config.toml
n_layer = 12
routed_scale = 2.83
norm_eps = 1e-05
lr_mult_down = 1.5
schedule = "wsd"
z_loss = 1e-05
Below are experts of layer 4 (counted from 0) of a mixture-of-experts language model. Rows are named up (a neuron's input weights, with its number) and show model dimensions 0-191. Each number is 128 + 24 x the weight over its row's rms, rounded and kept within 0 to 255. Numbers have three digits each.
Before each expert's rows: a language model's description of what the expert responds to. This comes from a sample of Wikipedia text that the model never trained on.

# expert 54
Infobox fields and digits
up0:147105123117100138129115146151079165111133117097170101076122115121142165141137120182138118136108102126148114142102134166132123152109166133088141133131101162146160104108096145118132158146146150139146098162130152108163139118124134090148118132089114129122078156154109150121099163150112105158100126100115129122115103151183151155152137112155122094106125120087145142131163123089122101126145127138143118152131125140121139137149117100116091124075115131079143152097141096115120162086109110151107104144104080086122107108126118138139114089158143126121154136153066193126140112130130141140
up1:136129106153160143124068169127079144141116152175150127116127145100122152127095074118107093128110096125169104123136140146171126109167164122121142097125101117125103147106079134123153119140151146156139109154102140170092147135086105131138133124115151167136084116122112183175150122091140105141135170140127131132118152107128128166163145158095129143160140103137097097168143167118147125140130115124122131122129144106145156071113110104146132130129131067168096143159113098116141117148135115114124119128136150099081131135124117106139125159110160094108147170135127116117125099149130100137
up2:128098124124152104099104101130152105122083152133160137101126133091095104149113109114126098123130092152170160095139134162119131147090145121152111091123129155169130096117136110101125145136104125165163118139112126095120131098152117119139104080106121141128140085129160125122130145153136138114170127096125146135149114100118150114131135114159131140166146138107132169119091143164155139134149194071090160087124124109158129131108162145097109113162091131098111109129160143164133126109114092112130112155138142106115123118149066106109171136115110149135126077124162100140115098136169109110
up3:093158157184080124128077140111165164123112108131115117143134119143117136131155136085140075157106089102108116149135102134165100122160134096155159153110119121129108121128113129108122139145146159117142119182162207084135137145124127114166134130132180107098085127094127158163128111161137140140149100088113152139120133114121122127137174120139119164105132124124135159151141134139154092112164164134072152107145125076129122135095117132115121122109145131094136152195103120134119117134101106141169109129127101127113138104133074175145120136171156136155112115181160115135141111100123115129
up4:166110125141152100109167123112163118128130124148109116104109109149157141112101108107095146128116148127141124153134129120110124119162114133098098132140176147153108076131116119108089124072109146161115132098124155122115114133153160104159151119133116122134129121155136136101145105092123151129146118082126107149152179124115137131149129104150164157104171112195128103110144152102151134110069131118112095143109143088130108119105109140132121051154076104106099097097133150102158144143121110165135140153126121107163135083097112134110127111134120131175109147142147134147111157168143170111
up5:147126095127107134141163117119140167153122122133097107122135106120095103125126139128094138102164158122100144125161145109146113129084115081145162085139129137137092106112129113068132107088156125175111132104132098154114141136123149061154121119131143177121073107127170115134133133186107145133167151115105087112143145165146116125143159121102104110143141107134096130156116127113109122145138146153147148094121123109107112112142119127125126105123162148159105140133126101085148094158123144131083100150141143182128132136100136132133138173092148119118135127077135134138170063132179122128
up6:123149098127129062110120157112132126122168094147166127122145109127118174099107117097094124097156088166163111105111134116124152111113140122113145132139145156091108130132132162118162152173142103139136111120122144123113102132138132096133144110188160090118154156131132114139164171114112180128164095115149146137119128148137139109117126134135110129150097132105152140129154114162152121147158171135139114146112112154133095145112117109100118155102127135146166120140166116121115164114128110135155134135129074139114160156167101124093119172060150141126142101128110128060129148126110128108
up7:143129142144109114142119108150111164143112129148094112113138128129104113106108113162128076149142125118121127131154115120131130160106156163170099133151128075145133121140145102112124127138173070143144144139117141167121103115136145147155062099176139125057087149156117101155163130100135155115146133126132135129150137143120147042098150126123151128101157138130131094095112112106177118133155147158133164140137131150112109111137112129118115123147121104175109119115090116123087132123142096125128147136110118147136135096065091074137087143186136105079119123147158115099087154105154142138
up8:147120114123147143107168129160092156123159141119134103128108150167074100152114129125093149141093153132147085169135103135138147104104130112122125127150106101141119143135099173135152120105091127132132120137145101117129159107129126152192117144146181155083100136176154138116141108151149111124157109087080151147116101152127119117116176076148133164104121129119117116167104132136131105100178136117148124122090086112136154141118110102070127108098119119173172147170123100108133085155118165130113139056098165119122155113085103176145094158152158133130113118164094146143148100118098123127
up9:152137134132128134144108161089116145163140138129138124075109142143118128126128142119130146086117110124121178138168104167184122132104111173083133121108131091119152115145136127082178137118116133153129135113121139147122114117128089119132128113114167131131066121134124100143183084078098177081094132134112158125118088094136160107152093120111116069178103132118115123078147102137173137134140094119122134155094146126117118178166146159139126104123154139118149143136160110129142122079118105147120102117141170136123085115094061158163145145095138159118122127148112136139130170135175145109
up10:190082094124149117151117123152099155109130171076120119132111154118078166125188121096116161148166171135124148108184123087154156122146131157098135149120122108188116136139126135119130130089099118199091110118113142139139150095141116143065146114146168117114139128134179119085117117153098075103104124106113153131154129124122127142114100134155155115106133110164106114146130152153140123138158084118143128115144152097159107095129144146105141099105141156134096123164091126099090097149126184120112132123088111140152131127113085131126138111162146164106138114140159151155122145172173107107

# expert 30
Punctuation after names and titles
up0:142124140136121108127109125094104148116130110151155142108108118107133107076095163091105122101114128149147109148159102143101166128123178145082164148122130158084081144094123124145137102129144146117144125112129112086152115125117170135095169131143133096161069159108135125121129147106119143130108116127120075129121156135181100111153111145108157107123134109134098152192111158138153161117119115159150090150122123150143146155137148120152106179108110140129083132131121092119147163117151113155114121130108134100099149073164131094131107164118144133130117123140118093093129041112133109146
up1:114103142102118124107090099079128097143109161090150112098112142107075142159097111150094158107120120128123139127117173118167141147143113129099154123143087110051143141146112137137133135123106131167099154175098125096114163146129122129120093139093147160107127155142123110137138105124135109101099114086128163084083149136177149079133124115142141151131136143129087166086111129094129100116149117137094102067168102157110133095198165090112137083102143134097125121178138148115122129150085136154085148116089079152122123162146111158134125136158112137147111124118127114101150114097090130104
up2:151096152102143167113139165108114112117127117118138166111101165118131094127123148115134090140134145163127130149143133169126119112131164174131050138116107166110141122094161138080108083120078141160139141124097152116162095154129115126171137119084127126144117112126141137131110098142136145098148088147120135108083145121123128113110146132129119126151089151140082129145133140097095153091115145090137120098157137179123130121088108165121135118168138189140115113131124164154116102178101105135095149125075117083129153123115087120141108129127125113120100137109124159099089176134149125167
up3:133147134136132160116089105151053091139141108198154080095113138146138153129122107132166143149098098091105121126124129125098131152099090142145149110135083173124125129141135107137086140108104093118110079138122146133165107126175119155119126158152146117145138156112077117150154097158168092139134136138132059083170155160171134142105163116158120129124102115125114138101136151128152105100162079141140110158118126157127117141131141177154150105119110112166108149121137131141127137137141144166107116095112112135110135108104140133119155149176082113127099112123122120121138132125158160142
up4:137106127168112101130114113144147122144149150110125173145080130141148165134116071124141099095162120106162161114111133145115146144140137114138121152133125148132133135125148151122098165113099172133124170126108098129121115151093096070171116152119122154120108114133131137135090160173173158141125134135148114147117146136101122118113125120161129171139153109150121117082088131102077145139093112101113138168168109148104152144156142082131132122103110150098135131108152117150099113169105120097111157135122133127144111125105124158162110098125145086124098139124116142156120188186107101133
up5:088160115082142102136133115089127162128150156143152197123132124123159135141174114147118166122107152176106117128089125138141094134078150137174110111123154153186139116122110127145103087138136154147152114117111119151098162130143153109163118106111136147108137115109160111149096113129173122122158189121138163143136104124128124149137151117112153101126095104143170139112156156125090164100111107110133095156096109120117107114165125159131130113115136104165137180084153113147117128172138118118103112076097138138086132125144163112140144121137137156135110114111111118141102154133097118149
up6:114139135104108159117091140118144135108101166149151147141098167115123126161132143097116093088114163083165118109103124090138109132183135121109143098083153110152105117123146123102109124165115082134108118120120101129130114157112106163089141163146125142076157138088147181136131127081171140142107171139149138127098108140159102107102132120110094141145140134125118095170111107102132132155123105091098114110092161151100134174131128071101133128124115110098123100123109124112132151173137121129152132116091116131127141134138097117121130144130176159151090133116156124174096159106097156142
up7:091120144137103141143057153096098153130114149112127098135100103122083124148124120163127126119108121141158127122125139166131156157108097163142140107102087144162118102139162094164159100147125173155139118122090119143132122137130126106124176124098142118117134155174135131116124140111120143130126146142108133126125127160123120097154152090133124139153135113158146163149088121141113122120111136149143134106155133089101133080123145181157145089103116129174096157130158143104112111133138136069154129145144147141112092098113118131127111166169126094120114120109101100138085106134101136106
up8:131146128132131137171079162136093130100135161108162160094122116117144135134135157147143088109124143173109133110159113125136163100125095117179109120138153169129148157169125167126138097111121082142100133137113120119091138132136131146056117121153143120140128104116153138104085153124184146107163131128143165157112119154101112119141099101187143145130125116143102146118181151122103156111152112120123110126120159143140094105101084135131108132092158131142124164136107138173136152129155097166142137130113123092149106115141111118094131111103090143097105123119062123185111185129119122086
up9:151107118088102131171126095143135118171110139128092161128160095123102113158150113176108168157129160119126121112082096141131112146130131135105132101161128128170080157162098122122159136120125144152146114192124130155126102082100158145120127104100147137100127106145108100091078093107115109136125147083145111120169207147134155171126142114075154138109072100093138147094138084116079168147127106138130113137110103128134132119130122137116133147124132132169090177122121099109120149101130110088139128107128112146136145103130174125121130126115120166102161135133102139116140146098146105097
up10:111140132120147152113157115191105103108120135082129073119125158142080116136106163104096106124136073094115159141147103108161151092113161128085160137155105130100116119138126079093158093102112160121131089134130128119152135126094138114114140110126163141143161186113128134113139114173110099107145118143102129132109124117113139159134116063189134115110144121099111109148092144152153160136131130137144127115125137135111141107115157171135136119115139090109136155124104130131127153153122134119103138172101145108109142094112106146111132152099117077146143128129098137118125097113113169137

# expert 31
Digits in numbers, years
up0:119171163177109123130055126140130108123098136132143142102140139120158155120146124104120137155104134127166103122112170095130169148135110111136160122103141113170118124163098125147096179098117113148150174151152129141127135111137122139122110086143140131096079109142136118127136147082149182152163095113123136071145105095110121165131142149080133117164141169068131131104150160167121159148134144166165105112087118096124130103111130119109112144193129145157105128153097126131140177095108134135157117116094122107107140131120144123170165159120131134159114144163123164105158163129158119112
up1:151089147164156115114119116108132144141147143124166156108148134104162109125132159160135104135155107120122131104166157110161149130093171150132107086079159067126124115163120104118106152106159129159147142146091147143157117108103132111123144153123112139107122134145184138114164090137133128137129133108150170118128105156148107160146150166108143135122135169150112083114106108140159066153128126107134126115099148109152165107110118113089153099133128122141125150098126103139106148123089113121129160162123142139085143124163104127158148130169142103132139150130075132142165143132156127127
up2:203085130130138148131104144164124118079109126119130127120150182137169152104089127123145110171099136113119099128144124118141129110145125136124137087119120115114137108178110140134101139138070108101086117146114220154168133157132141143092127115120131129139113170120122123115174141131158156125151107106137135078077135151150102128104174129103142147137115156123104094120129124115112073170137122120106135164139118133089164165127122153149154104140107120103150112171142133115111150134136137161120152139089092149137134121142110100130074093127145121155115125165099116116099156098095093164
up3:093099119122142100127123111154163140118156092126148126128132159155135134123141116133130142106099106114142120127147094141159140098150145141107141139089116121077119097148113128118120077133136120127179124166104139113148188100140152112129139142180121129142123123096071138130139120119105135087134125130162185114104126152138106128112128170074124099111103116103124102156135137126083124136140142124129128141148152109093100103126143109131121135154149117048131132123136071090153126090157140146149094161104111148088191136131133181119156132138078203138163171135205099142162097112110126176
up4:143135147144128127128127115109167126096131145134126124128118095102139119141089143133132131125124123129130131166118149076159193147125137127156077133155138108148113092108132150135130128142148147113138132140146142130111126143175136142133094151097088079129147134139158151133119123086151117185136105136147160151147108067146118142139104106099087167131117178160128160106163104151126102098155135114091101127147118116138120137082110141086113078125137150142151130125096089166158141149106119121125093104178119061138207085156091143107147125137119073102160137132134113114138118137164169107
up5:095141113087084150132115106153143152148131149124148154106105132112121102121154173143176145121129142076109131142129159100155135143184155156124172119110150144127093127121104145136116133124131120147105126102153132142115100110161115130100153144141095137089112124131142159130099086139164135133111144130100174150173147159170118144121134109108152137167081128104109113125172100152123164107093119113124126113101130138160123150146131126094103134133133167131134126145097129077101152118147080130133094105136112112183114119107162147149090114156130164108097108144167096124091124126117096123
up6:126114148106125141116127125089115126115105141145154093095111131144101157136158178097133162115153155126131115109090144129097124122079064093123173115118154136131142139150114147119141132150081088101118121119160128150132126077099133124163128089114107127104139128104120156193138089177160112121132120100126160125122158156120135163160138153112134102155129154155158143178123152113112120086131102169143096118117093130131121133169116152145147116119156151133152111118157111093069146139103102109126163142123103126149096133122137136127105102101132194162078142124137093136130113097133114069
up7:143078119122123096131148109140125100107091136137115158144127140166153143128100107095158133132153111095217127092105084128166091118121147112138130102100100137090132107102169096112157126120112095189170150113166113184100121068174122116149148123159083119125116140169144117114120091124131150132143153098147181151156148128113159122103110123160139071150111139124138117100121095077088156128161093166111134158133119129093107106112096148146146092140090158131102148133132136084129127154103121139144129116142145109067102098148108150122117140118145156092173165138119147144166132085090107128
up8:149149115144137092127120160107119147129082114146126135126084088144136162165095143134171117118116148152144158159146127125091109133121143098135095156156116151086095179138117110149119120130098133156087128112124114132135080102172092116137135156096133175116140141109151152183148130110147111149113114130114093124119088123159160133117107095101146141144093160120125148124169158109110133124148133092108133144128105116127112111145143147130165142067119126143106116150115143078127117173141130094099096119199119128116165114080078117119149110118119138129127160137155120126081136137137111074
up9:098108102144161143124161146121129201121141117119121095103142111128166089110148132113087137072186139109136111129139133072103131135097128117112112082086160125114122163129123117115155142119148140124124144127120134128114142151160141105172111119154154123112147135118156142135141124139106122120120136130127151106135150087124108116151101152139122136177168129149134127203150142138104121099127137163130125147164111099092156123139147075110108139128149118114109114121146087153169118112119101137159123109112151175136133136142098113081141161096086163141173111110121105140110084096162122144
up10:084113090135144096161129172102089114135147128119104131129154122177127150139113126091152138099119158139150120139154137146158094127124064147116125149118133137140133115176138091103121124129124143126132128104135114115097147144129157140189133078187107137099106072129163174097176121141150153156128105092133080120183161127138116173126111130146171090150164086114106131095100125159114076129146204138130122114183148141107100120094157179126152113151152101137126122093101148104127129145121119122105130140096104137078149162174112140115156148153153131118127143135128138120131132125166085157

# expert 14
Infobox and table headings
up0:110094119167092108136148126156083102117101131114145087085182128139098117098123137120137114128119140099106110135129115140152157133114132148143110140148120136181171101145133137122115155092127134113098125146150164147195140133117143125138120087147172110111144171111116124082115181090098137112135104152123146128125063116160063150207116125090128161115106113116152094173137129156118134126143128146118141130146130109152159137129109121111133123112130168134139087165103122183121135151101110087141133120163144147148082126102094171135138157136104160089091131125112185144117107158164117100
up1:151110144135125112109134130157117108136110150153118091148093135157117138152166112109178118115121137154153158136140127144152154156093171101092157142136113126114109120099117166132139165122136149142129099095154152129152120134129131140135144102136144156131124145136103129147154155161142152094143159144134136128145145099191162100142126138128109158118112107148084118133079136141140104116129109155122160112083109095123133101105099133200136142133134097153070126084152066102110084128117146119111090133119125154112143110122138152112112153174134154136096113135155120108111070139119148133
up2:158108099129108100109134159156134120110141178070165145116093080138105092129124123149140117137098179155076156138164108141120148190135096126130100143137136153173120137158127099124144166131082150118140102114094142120089116122123154113170119143094139131103154103144109137119132095143111131114109092104080097110128130142145139130092167095131090159127147128171130141137122125145139140101131107109086122123166166132113133136107109139110102113117131179129131131124115144146156110160133153118137145147109092140116103135111118122111113169135122064123131112109093121136152157136110109127
up3:160119109122132130154149117149165102115130139114120112100138116180133176136116133114143114153159128145126138119141131096135128163123142123134141128118120147158128106112106154086128115123113149129125125094143146126150105108117085141092122121122129113098124138156127126131109158153115147166147139129100151069081090061193127131143064157155128152129139156108141127097106121123145146167168146134126137146138121100146138133120179146141132116164096141140122134119116116145129095137130174120056156110167093132078137122106157119136112118103146138084165158126148163130108156153143160136
up4:162128066136192101194102119143120125167091118140145093147122101109109158101133148142153137126101106115129170129139167165152140118158117116121103165151140131080086130134134075150136134141095108156119179129127133131139105126104118123148152145163149146084144100128178134098092116149150112113147116111110120082138153133125134145100119138104147147126129138129143145132111127136134151131123120118101128111127143137108107117130108142087138161131124110128124140120152150083098128183133101104126118090157152111084105098137138085129119147081109117122111138179146110102129091124137136158
up5:144103123111140131160095099139173136103192105097122146116144166122123127135083140124133106119093132172121116104145128126114070095174142155187116121114100110138134106131123116106167147128123140085110138122084101100127122121128167136129128083128130167104093189155108162126186131176116125145112114108126132106134124102162097160093122094136145135114170146117113153130108129136157126127114128127138149196140147138111185145111106127110136128118082115124122152153108121142117095122115150113111119145145094143114116199129112162118125176115076121085146173129084111080174133140114141161
up6:068133125138136141101170120115125139146100076101107094134123148147095117153148122145107131104108134146093106140108131140126128113124057147121135142159101119123146143141109102097079147168127107146133154113149102144127122096157156159132140096144148111163170139109150138126152109123140107102137185113172128079128111129131137074122119152120122081123141143111108109095128106139171151121144136126142141101113155166164108144112129117113157083109083144154117095134139114143181111132103119115118153106121133164101131178100123120101134120095138161102112120091118172148125096144078154064
up7:148107115162152181084151145105095126162130130124108125102136112096140162122146150104133158152137129136123146142117120149085083169155140149095169109171139147111085132127149111153094139098124150141141121152146167113158179137139134154129127113103157158123073148119159103154124057100117141138155149086124124118101130134157095161166133082143118163113126052137124200112143143117144117102139116114115133147161133092145136152099105129140121153105118160155146119148127085138121170140133165146124160145142159148098146113116135124172146106115164134138139112150109144149154110094118103089
up8:155137124135144159085146136178122140136097167151111134100127129099133129113089097134154093090143149132103140140119160112114137171144136141121142141109139107131082120113179118112134106158122124103119120153095128129148120127113124122122122138127144145084173128125126092118134146115121114106150135131103142092160139117132118133125078151156157097122128186158099167120136167126175162166148160144100129091135163123123128080115114134144151114147145124086144116127110101126166117179125066085073146104117154138115095126152085162121103088129084119148138132123088139110128139120121194140
up9:191140141148120141136128106157124133129154141142127163114152056100113113113121078110130109125128125127118147135164146092145157145149098184134121126126168133177133109133132142145115138118123127139100141104081130123122114158127123115127149155098161124144112126137118132109109107167119153121119133136119178170104130075127117113134156152130181154152156159151122118120094157097150124148138134116135113140131164178147125075126118137164136127103084123121121135088134163179146138162130097109103115165115097144125110193147094089105107068138124096121131091114126084129084082111167150114
up10:121121104202147135111109136150110194144110131130108103155111132151092132100113113116126104153125149157126096128118082096113181129111121116156152127095165128141103108119088128143105126134111110167117086138072148123183151156103127164113126099117129110113097130131169150128185090149156114119133098091104144110164118089123090140138154129135073089117132121092126068125119149101098141107083129140146161133119162143114135140130084107123087100111120130117124139142138130155125180176111106144130128171105124121104120167145083148149100164118134155169142115163119124121142117116119174095

# expert 8
Quantifiers and numbers
up0:109116090155107103117094149150120162142101139119128147102110158140104129161101139116122160123156150161104152169146113142143144116112097125159145127114130126145134153104179125068162162134125148135106093161110082114123130159132155103128118132124117168147131128140120124123093138135152103094100156114156114143145172138133075136136153124157124148144136103124121130159132099130109102146130107116116168114143150121141086153142131101116127087112202170132139113110125129160128126135158112106158079108071113135126127133096131081181106139193155141156137126138117175131132150144160147086
up1:139107140159153140124091108116128154117139152113166132106122138149142131178109094101151104138140130160087105123150180125153114151135106141106134166117167178104136136167096122149188107147106135109135094117154123110137131102154121141124140116091144126118076152128166167137108149141132122148118146180111086133136110107129170124131124112158103151115169127133125140132181109156150134135135175094149096134135141133155090124109077117131086131144136099102141134114098130139143102146124150116086108139120082128158127161161108074156121132173110170131139105153076059130102182162161119095
up2:166077141099134113113141145140113140098147134155153124123143144117121105185145096123151103166116202130111161141130164111126121096085191137122147137148156103118145135115163127112091094145064142133167107150129128163133139122106152136132149128132119153174152121094129127097171125198165114084112138089131124104116119138091147146075097153120107131137121153156147132140102145141123129150100150105121143095126138133116120120139150147140138158139134103156147148106103115157108109122161200123129134091130132119134109162167150141144146105132134135092155154125113146152133148106109152173
up3:126114131139125097113131145128052166165079171145088107131146125183115141174142113101105124101111147154150113139105126128122119101163158163100135139097152116125105144108110178117129124134118099093164110167161137128071134107090125119163084098120128124122113150136086153138131106115124147134111153118137117104140145074112142142128135141102132121081107120094128134118148179135090123117151131125121124112120125132166146110111094114081144117129085129152125141159145116153118093162174123106107106121118179089150115149121161174133142111105147119126135145127150120176124107132109127108
up4:126134115094159067088116122107121104153121128137103140121138164138138135137112128109116166150111141152155114099135161105129128107115117146153155121135136087171098144142119104106140115140145078150149087131156113136118092131134131094125102064130124123112130109134130185146159161164143126178126117098076130123091103131145097148126124096127131130153114142138095150165097103142106127142128146115075168115136147119138110129132057139121093086114133148133147141105143108089079107121142119106132163124153166087133136155135141148119146134110138119130130109074129136102118095163162077115
up5:189131109107126143126162148134102116107131123155127179118112173116106125107099115131154138109137095092151130092154105100175134114156126110172116112131138136082118161111151164122130142126129141135123135157141117093101183128106117170101100116166122115113176121136117086110122137147129128138151105127129136124137133134105133146109141112117121140131118168111142157162116155104116123126086123155090125125105121153139169159132095099108142090131118134145152126112121121134137167109150128138162157147107115094094151086159110145146111169141131174102132155150167146125119090139116165133
up6:115128113094128176123102131112123120164066115125157123192125148107113132154154113144138129104089156134160183116179152122141129136135090093103129139112134131121113110073119119128125103189157121128124122108151139118150148148145090118104171137124157142125138157116103124124138137139113170104133125118150109134139077139140087134096093139099163110078127156130139105117140140116120134148101104099116151127135120170161132113160125154167123122110109223119171170168127142107133098114121127155089134126131132162114119148140133110141099136088178123109116109118167115075107126111120145128
up7:140129135141135110142158157146115123144136116093092130148172129169102142091141137106123155120184104153110151191139070145129107150166134126084126147116109155081120128123115147102146126163154144129128113123098163165155140139103138091127156129075127133172116138128158130114127132140094116077137183129115107126139117129132096108143122113153101131109126094137079134140137123181111127106117137125141155129158129121146121144145120130122083144096117160112116135132193140115097084122134102103142107125127118142107105148102126074129121140136134154116138131165123142108106128128159105125
up8:159108119094128089122114130132138146118160126140152129128127167124111118151170156179144110085148113151133174154170104123169126158109143141139161127162121110152135104144097102103164116172124172148113162148169100097122118133168154111111106084090115103162125173109133144125101111124138145109157133114113112142130079162134117141134160110155100117109114137172153143160107158125157082096096143135097138137112142108125096148089119128139124141131127175151107148190169168160114142143083169134126120150157126122167106167116109080149101150121179140116124105105119127115112166141082127103
up9:132126146126170159208162113133146133145110142112108127126107163124124131110102178158099115162107094129172128104083150104107143105119140139105128105113119122157092169072094079088133143151105153186167105135131151170129143179120111111111087097112129127089155121134147148138127111145125150153148160133136163135121104131097127132172123175098121112113154120127144141164141146132145125159116155103093120107089096105130138141122109127115123114166143124096115128121166104124131125114105105174146119134154136118101122135157115135074166127109111146164146165077176171122135088123187102139
up10:156118117126128132155112120148114126097183109138112127100118133144140110124111108109137139160127105137135127183102154138135132159159159129095099143140138142127104106155169092137109132123126137137142155122161136124169121119117106098123110136127153159154094140098147103138183110102153110162142124125115126105168110133155120146152174100116112144095111104150157127107069125123124134170113131153080183057188153164095112092123146138113178095127126168112136154130121138112125145136131113162104119175113150168122118079149095153113120099171125112120197104140146156131126137140136140110

# expert 12
Commas after clauses, dates
up0:153105138098157138116143149148132134129113146083120145136107115094161075156121145133086091166098130152163113162156113173117114143137168151112076130112108150112132113103125134104142108128098150162154114140108118126141159157150129096142138131085150141122118108097111145160142134125107133116141136137101143098113148140154128133108108100107139111146117150139059103153110148106061108114161153115139146136171123184161120115111117139146124136141128143145126156127132154147074100157129096078096122099097131132131099159181103137134053150140153124123129124122142136101086128097132130108
up1:153118107157096119131135081125153154153116138138110154112156128138118155118134103108153162132093117123145158169130126126106126118132152149065116130164135055155102155123119138132132102102143105165145152159135131141122100077107148120099122128102138138124109106149140125082138095118143115127136131095131105122165119131173137112101148143112079100102091127134132183135144099151149180105150124151154143109114108114106132133113100111109101111119126145096104131094168133147121144081125126123130138112144138126108146101124137139165157146125103137120114114132106152142131141137076142105
up2:112142113136137105092133115111105157145076084136143098132123130099147163119118164132148096127096131099117101056170143097131142150152140135107123106093114072133119080135117174128151110133147171113147143171134118142131129181147127090127141137137168137083142139113156131116125112128145127110123154080110113133110068115149115117087121185144118169152146135137139144148142157129124162165134109140170124126110129066126140097124125139146114088130100109127138115178103075116170100121123111163115103143148094139111160159147080105103125144117142133116114108128123108142134122113116131154
up3:116090139105111196140057082124128122092133142100118151158111127108139187124110151085140131124135112141114112101109109111121134119113113112126115143113116102147160099115076173109151138129118139149122155135149145129168156156132115153137146117105148139148166139149133102068105130136125142109160137104107171096160107106052115099178145167141107129160098145116115119126108123104129178139105104112143110151127131137079159090144141122081137125121135140112114157102144126134124142131113155120117173148118134163082152119124121138148145129082147103110171104128088116155120121124106224093
up4:078138122070140131114084127138113109124111088105083157129134141113110113165130088119111164130142074119122109102123131097127123151146115107122167132150149104093117126112102134092097151109139117133097146162109140145091122106138111112132119097127169134143122138147168158131132192105127118143154151123108077125128168126138116128173121145136138114158110170163104164147094148118115101178081120105108091178134110146141113086133134112146146101102166106130112135101086126122152125124137127181143129097133132131161156141116123147169123160121112143127110095166149118134127078066119099113
up5:134118138145141084105132107119116121172110129120107108078117185156119119110126128125148110134162142115164116133137140117135144142101109175127133196139110128155117155129083172121096129135138101134146100184100117137081131143088123155125113136166141154148130161139099127103131106137120159140100134110115104119145095133106107154101123123057097108099119126143093136089149160126138101113145132096160133112137165152195160135108122163123132130079168137122153147165152139115125120086131164126116145125112110123123147144104135094163121123109160170110115117155127152129116147160145122127
up6:123134128114158099090136095167145107120154156171122086104134171119142133130120083111112114116133106115141159127147090101109137133125155129091120144153130114133147138098126151123108108147148146114154118094096144129139108139138136080160132147148120101106121122150107119152139107140121128120123125106069134120122132138147116109129150185147138140144111118131137146125155095089109087170129149144119136127125137131084082152125134129151163116124129104129146166128105126139123133160132137131149140163110149150122110130162124132126090106108123132131141135120103154146125152123160111138
up7:166102128121106127117152110147152082127111141068079112133118143095117123114152148073115151153117135080131144131111110126122171112133148143130129125113135139156077153118135139118163145117148112129134169093111119128169132152134177110145121140084141135138129151161111127099124103141088111152128160137101132123125095127106114138166116141112157093143107128124138184135147091107152086139110139112134135161086114143132110109157127118149108073123128175141117104108097129152150162136142142136146100103159105108129119147103097109181108140121126108134124109158170174155090130165095129178
up8:161109126130138157084167125131110115134068100135060125114129103076112131140087068151135117116151100135138126141106142093116121145176121100157149102131103171154105096112099144095101170127183166150158146160133104184155132112130109126096119100110157131133083101131158141145175094150133106102111130140126097103147150117182149130109119130156073084111119144114132189145114140135114119153094133102123115151148120136163106116113146153140149102108100128134138176150130111136132101179143105129166136149117163131117141150098163142174127150138135118146090123120124141121147116106105176147
up9:170138138152118093151133127127140139145187118136100127139138090113107118151116107139087150109173120099148155126106150166087170160130114150126128133106120146158093116115152160147109148097135187097153136092142137110151098145122151149128129131124167154148110125183113104158103132159147116133080128179111151098126118148101118110124107142160158116148121085093129128135095153151136139097123134116139112136133084104110131099131106184159142142109129118117170106111124123111125124081167136094116108104183136111113095135086101150144138132105170103109138154148138141107097119142114160101
up10:144142138129118153128146126093154126125125112127125170165130141112128147146111173121092102098108139136124096148116114098148153112100074095171128141153123137142144102106119144138106145143166162171129123148141124147133142095100094159150099096112170097105142146162140103131103110163099126180129169143128121125141171157183147167098166133130159156141151104144171140090114175150135137113119116143094097123137109113174118104130137194053154124126143109137188118124114088118123136139128114151150136107114107090079176095140101109146134158182143116131129154138043128105128093126132169126